config = dict(
    num_hidden_layers=13,
    hidden_act='tanh_gelu',
    normalize_top_k=False,
    num_attention_heads=6,
    norm_place='pre',
    rope_fraction=0.5,
    init_std_o=0.0,
    init_std_up=0.0291,
    optimizer='muon_variant',
    lr_mult_o=2.0,
    schedule='wsd',
    decay_fraction=0.937,
)
Below are experts of layer 9 (counted from 0) of a mixture-of-experts language model. Rows are named router (the router's row for the expert), up (a neuron's input weights, with its number) and show model dimensions 0-191. Each number is 128 + 32 x the weight over its row's rms, rounded and kept within 0 to 255. Numbers have three digits each.
After each expert's rows: "gets" lists some tokens that make up at least twice as much of what it gets as of all text. This comes from a sample of Wikipedia text that the model never trained on. Tokens count by the router's weight.

# expert 45
router:202124130167130117149104122152082139103113090195115115148146074133142124161129193118120155095145136073129100100073157131162127109137132127161141125185141088142140117143099164121214135144118179196141127115138082143110130070074155103128109149170101154151116074097131148168156136135136068111218182118127110187071102090074087148087079189112156193118114113075090122106092186102112144151082093149112102092172161121184126165137115137076125162100154156117111122055125121155140082093122122094157143132138106091153123103158172114136162180109115080089130124124146100149097139134048145110
up0:118125098214128099179103100109141104089114114125151153099213175111133162160161114128103065098108101129133133070141129112130079124196114160132078156152144148118092084110144143114178037145168131074163134155136125099123141143101113180123190155085189107110118128086120078094114132165153141128174104145128103180130105107096167158177100171143144127170156093119110147129128142133052161209103111122136154115148152139145119127097093149113115116103117087174120074164184146116139160074075153049171142128105111132095130185141071103113160095174180149118150135146136098148179110091109121072
gets: "0", "3", "4", "2", "1", "5"

# expert 30
router:205156122136125132154043117130089161105153085170090153189129066102113148151103145165075104124132135055123132115081149124103162046101146169151131109148140124132138112121143158105200145133108138186119123096139076189091086083095135110108076119155133187174125130128127113168115158191139088138148191089123131156081076084105138144136047157147197141119135166124077119103119191094134119157087129126131106124199159133169128100133098163101145148088140173115124121084077117142148131106177079058169147144107147088181139105168163138140124167145128118114137127159144128120110148158069122104
up0:139164115195151171118122138073146088117171193125137184142140096096121093069157169109085106144108139056148074140153085149108134102111181150178104119087167140166053133165133173136167109132140113088099137157100153153136110137126108136120103148151162140109170092085109130177113189137091070116097121118126139101150151116098146130128150099089168156199109114140115166155083117073145217101089112108167094115122164148153081078130102106136149091086159150124127097124112118153093174130099147098108170140191150145167104085157208155166091105154096128085161100127118090106138136105109027135
gets: "1", "2", "9", "8", "6", "3"

# expert 22
router:160115130089203128127111158140068125089165144109115117195142121066104158095110158103071152141092151116125102091134130165053139108125180167128154154139081170173127179154100200140205150115172146138138196096166083178095123113121122108132144160111108158170110096113146152156126098126154097124168145107126129166062083110126087125129090100165150139138144159073122148127086168113106120132125155161074108114162176130167121128099103199103115113039141162166107116109136172084107084116169067121129183128109144111162090093106131085105144141065151144095155083128125104141107137141131201187
up0:172129122138159138118147156109144144152114148146092139062115133130136171127098139142165100156119127155122126124119113126101119063131170116095163111162138142112121191168066109110138140173116182138121172149152135141111089162149187165158148166153081176165137139109100047156127046112072129173130101127151205122128089173092154143063102127151064098152172116095137103143114085119155122099104087079082134137171161168136102099139094098167096166149187116023152114134128129160130118127131098113050152158116086069122117111167143197054108160141145054110143119088152104107111122162152115118
gets: " in", " of", " for", " on", " at", " with"

# expert 37
router:105164099083184144145148143136083137115138114149086158145173045079075147078089138122145143072156127143115121113131142166134135131115172141166130134115082067146095141161137140124127162170144157128105188113181114214103082104153154097140152128162101154139068083157148159152132158123178094187127175097150135137090124091097123175107113146117192160130132151073096166133125159080128088143050084185170100146106140087138115154061120119110166071100116152122143078069104112136144117071133093084157144139102103102142087094174183102139145171099150104123172137171130085163123170122109191147
up0:136119145089081130097139146128178110137100117153139120106168180100144132119122112126085118156132153049119135149100106171172145156121122106183142144121147164152112101072132118143104068176097180103142173079176124220095104097098147122132092078102125156119152096107139107104046092106131118147114163124054133116161128134112182067185168175086102062146112155122131112105179161089157104105163138076060093121132100125109080142117091196169164122080146136102120157159122085125140117120224170152087170116158100142128148145177072157146083150161083127126132176144112090119154156108121157136
gets: "ly", " km", "ely", " more", "%", " time"

# expert 115
router:140127167066142124158110183169129158104178079145106125156170044108113125139066181154117139142122115127105110145097089125060184092068220142143158132165087118134096157152152125107133119133120169135155200147168061179076121113134145137094135143119099146121094077137181122130128179121155121167113119122145126175117046115077115154122114115142160229125124139104127207121134105096153151125126056151162070118157160110123126117116105136088141090140131153118144110088127072114176092113139128087141137152105084117120107123188185105175133151101154067158148090151144088160076126130117132150
up0:130100134114166073202112072149140113115159153142164186172097079168149160071122149160148129110134101075113161138080093137116119111148147110119128144143116133172153179125137109185126121102172191113120145162117122106166170188141126141137086069117069174162145107094147098096119163096096140111127166154105116135105154178114180124109119131136163082107166119093116190132101114157148115140126057086162136090119104090104118121124113123093159095119059187159112130109108103093149179103078098166131102113123166186127132075132087167145040159144161154068158119221106174146132171140106097077
gets: "ion", "ation", "ions", "ment", "ity", "ure"

# expert 91
router:112129211155205086154118196132097121125190065138127152180149116139089160116135131130098153107135106134179084106093127127107182087070214170126156133147088109111168155147101175092133110160095129158079082100150069145073160119127112105107088201127113162160111057140122182123106135105167101173120158095154132113069124108107120112150154118168181147162166198118137169065073087095151077175129156167135117130164111112137076118112114158087140087143088139100127122125134145128110117103104117100126170121082135119177128115156150094139174138069124120113103112135163093148105133200097142129
up0:131150151160110117122148099190127113113161120167104121146142162161103159096109135094157141138250135151074122131118127139121104064104115195114129088141145178123140191105130124133124103142097161144159160093161207142089102110083143124146144095124092155100091069162164162122165085122109077096148111144169130091075199103112052101158180132131164158086087160053096108159117077100165151128089115230127112126110102188154153113204113119134182116164129117097131124134144095134143111126104127104110140047120185127153121115183134169135105112127122129123102117093150121185137089135117133147
gets: "o", "and", "ra", "u", "a", "ro"

# expert 33
router:165144118077188096142127142188079168096136106155102114141117059090093151146100176181143130118122126103076087127073112138108168129065169148164163131171065055150133122155161153094168122156115170141130134145172088202098113120138143120072153145172093162133107071147164145122136160107151117154131150139154099172079098101108086151133109136171141174085121176071134172084150126075166098093096058171162125125147144105131079150119142168130097060128107149123152105072135099140179121099138088102144127155122092066123121122187172080142139152117168102122136129164144135161078164126117197140
up0:134116156161164202164164107091113083132133127111138136176102170171128168180131122123128128092119138099152166101154114124097114213128154145089084136094160090159151073115127120103152070109172121137107162113130074087089155104139181043078128166173196105169088120150152167151088090121152137146137167136095131181133161063080111098142147141121109136139142117116119117166140177037142122097150082114110097117117085112171089188125111127113149144148171060139133109133147120095110089136142171119079106182126124109148164128171126104075116145146148062103114125086150095048182115096160077127
gets: "s", "es", " years", "ers", "ions", "ies"

# expert 103
router:128141156116147100133127150167084133108088105134110161175153135078135180126077186107075135136106177129136042086099117164148159120185164128133146172168119126168125165136101134122167150109141147128119136076165112120090084093072151102133152135149102161164125148099143138157160079151144114170181120117106122112090109165105107134092090166169159185131120120116106147106065131142168119166115150164117087080119148125170132148089103185131134169082091136202075109081110103114159057123156077110204167144116144071154143086131163065164142117071130124082169051101152108162112143145101149199
up0:175152109111099109145153132129185122157174126064177136103163104166094122110151123136090108144126156163080128128064098144189135111172106141164063152151102108118117104114178176104064120153123145139179126122113119116159173139124110077149117155139083166153157112135116111071166166146105116125134132139141100128117153136171075167112143081101104090113173113158097207159128148100150104147199153162116154195141099111106130114018143126121147146165154145232128149063141102094067136041138177079160120118128127141127110132176159153086119155110113110140119099071079101099162109165122130121
gets: " in", " in the", " at", " at the", " by", " from"

# expert 124
router:156065151102171073138106140118099144087169084205104126126139145124126156109118163133080188093101178122049117132113126163113148082087154157166145128145165122126098145124126113145166118141137133153097150107120095090098094096116134105099127164184136142136137114132115189150099142169135108160145134140149169151143118096152179123169101145138139137159110146149121142133087178100099125138146182160137087133137159118191068110104106171111148142058120143108096138042107095102158023114193046127136160101106125130123127062149093124171145183113123116123120118152115096144121136204018183117
up0:088114130164204028111146125119075153138110137136151111184137161160098173114093124110148137091132136145136176180139188115125132085061134158156109114108070137112134128115146143102103122153132103193151166144084098128070094106139136064166177109098096131112119141202144121109157131136158142109203108116122112143138068120149108111107143144164163101105108129163139105106119086148150093195086158090117035079172147167159152159131119143147035118122159130080141102122126134121196144075159146138152143139112154127083151051113161166105158140132114132138125181116092123088139186101140070102
gets: " | ", "\n", " |", "| ", ":", ": "

# expert 122
router:173100126155184132138132124148096159116139106164108130144192058069120133126118180172090159115129155100094107088085129139101120116058164153125172136152070115150133122149110171115203136126103172172131108130150110202105143090088148132130079130128094137163120088129121144175145136161164038134140151125149124188080127067094088126097052163166189184093155118071082153105103154118135127144107115144124121144176145089199110111140055131072143126104171203132103112078133104108158100129169103092166148124143117078155142097160164117137154153114119111097150137129146099141085167171084151102
up0:164106183189126207170118191107156119115104177165143135144084163133083138111096139107148081135178123132115163126124164131113096107111073111089168112140134202070128124118099139102133064103112151032178135146140052115140136071152103118100181089166133153152118118171178146091049124119134136103125180156081131102196117165141163159155132115066156124132119091095162140110157135084107091094121087091148201107143111153065138091102093142122151146151142155168140119159097129110126137080106056144121137156131139153184114077138145145129134085148103124146117143070156081113152095136157125166
gets: "2", "1", "5", ")", "6", "4"

# expert 104
router:118105127091159092115116143140139173132148077159125161148129112129058140167140156168088153101091155126048105092123122149074155099132141130159176099124149113129122136141170126113135094146180133202151170116134137110054115090075153084128110150126165202137104109120129155156128133155142092160168078139110159113108146103149126136094078170129145132139110169101104152126127177123139115149066105140149091128130216148192147064129128223100161129093102145131099118059098084097136083151170084104122152153121145079126095099157108095189141171146146149086128105127154089137144107172036212120
up0:165093126146206106091117139124116100123201163150085131090117086186143081128109133197160076070133116147113134137119172132087096059130056125111171146152171132084074120143113126112054140124137117148176164146125106123147142090130133153097120142142126063126177060129116095112109223131118031159123109105193134097109125152157153106108122155161141097081098179182103122100121159102092103117089173162144139172079125135132125135101140194112159131142098175101088124128090114125137158157125127121121141179129105140147103122130149149123121165119143077111184085181172063143169183137155127131
gets: " | ", ".", ": ", " ", ") | ", " of "

# expert 46
router:147112170161167085167133163114130104121198072149112158170124124103119142127133142102063134138095192076174058141128099121156160098156188160134158163148098130107141163091092112114134135131179157158149156132172124142061136097127111091120158140091119121128117147106190195145145107139208095159167157082148117129133097114109131155071153096176159185085080147129094150125044152094182096143124106153142098112114141119135119114074130144112130128126101167080145076061121098124090071096112119093145146159150128105188089125141119059163147118053124122105158119099205069151121163130120147153
up0:107145118105150149142094152149209108096113127126096164115112115155147104131102100214108183138155095184140092073181118145109145049199143204179149150187097130122125088135133148079102146125182137127108116114174065121090104113178115149124161147128081122116111171125124129148131071126136147091138164101139117145091114126118208105111128052122112170159088114139105124140091166140167098133074120163182119142107143154105091139181076100122150182135132197124123140139122079120099116169093138137097109067084082097099045103108116172150134156130136100128128111137167084064163134174106155144
gets: "o", "ia", "a", "io", "to", "ino"

# expert 90
router:148130156114170133137136140136103163085144093116111186174143086058115143107121166159099167110113183119133083119088165161094162113175145125166177164138120138145141119125073152099169153147180162148038189105160117142069088102091138129105163129173117142158121091079179121174140127154170052167141130119123116151090105113102125134102086126174131138139128142111097146125079123090133100147094139153105060144179167139142143121130093201062126131074125156189100083094109123077129056128166066114149160164109121097160099150120136070158164132108151166083160106117160061139105142133100159182
up0:111116117160021088132179108058104164116138090104125139159149098086118147177105137128172135153202120136163073097135134150145124062085125149119077128140175101197180161147108139159108173131134156104101144145192100106099104172023151132113143130140126105157091152169107144133076097115127062109163112126108093174127129134109124156129151149088151134132177144111163120165098106168139135133190132156066126161180107124139119110134038123089158123147100105144115058162122098097103104082136103144179153140117182138084172121125153112160123127148178100204069107118105118147128148152134123151
gets: ",", " of", " and", ", the", " in", " of the"

# expert 106
router:158090159074114118118111153115139168117117129134120150183146121139103136110110114153148166072088116151127122090094178103119140127103102154137144157190144100183113136104147156103158057139139113137085104061156088167113062136068116121094061164154092128135095160109146173179121118148151084200099131115142102145130129075117103189147058122119126143182194199086134143089032161102153162147086178154167158104194171166151120098090118139103167088076111153139104128116093082155126128133113082106135181145105148104169080119178133099103147166112152148123171130165135091174120156161100143124
up0:116146135162137129108108106167116120058127154146128162137065130107154152130178127148124095106159140139086080158122142096150138092087233113129096071162184168097125132157156131124126137136126123146076064100108140138120161175136139126131100099203143174130117125175126176183154063139135081157172134136215033170084136101154143188117133112151065104147082083146177117142162156144134096121191103097144112110118176121128076099170109127115082130099107113148152195132102125123145146119181123162153072151155147139115174153110115200132085138111134101088149106140102133094061146105141088115
gets: " h", " s", " H", " b", " e", " sub"

# expert 1
router:145127149106101131144098175167119182103127072147102151132131077132110152103127125130133131108162176064136169121066158144187149107078102132166165097149108129186108136153091142093215168135145147141092161054148107156145144098134132091111113142156090173137132119090175153147171157147135099104166205092073093198143090100130102151126077177162134136131108203123114112110098160081133113127113097148131100094178186176158148095112132153100127119100076153130140126078080131116097098056180067149135123149102136108190100101162098128097142165094142137108138135136186112142107185151070180100
up0:163161133147147051146067147096190126023176124094158131123150149130165089095138106184080136121061129126122135166105092101082180175095165115156105159132131067173124115143142133062127171135180174095105127160117086128143109120135119144109103107097115204098178144127174102065136135123144071176119133085169163145132088146061158136123087150120118046148132169144131135105125120121106165113153174141076135195128109091102147151093175136062121091143140104134080112143144095155179103105129145178136142104143147123075108143111158134123190113126133127161150119149099113118125161077143123190
gets: " |", " | ", " A", "-", ":", " D"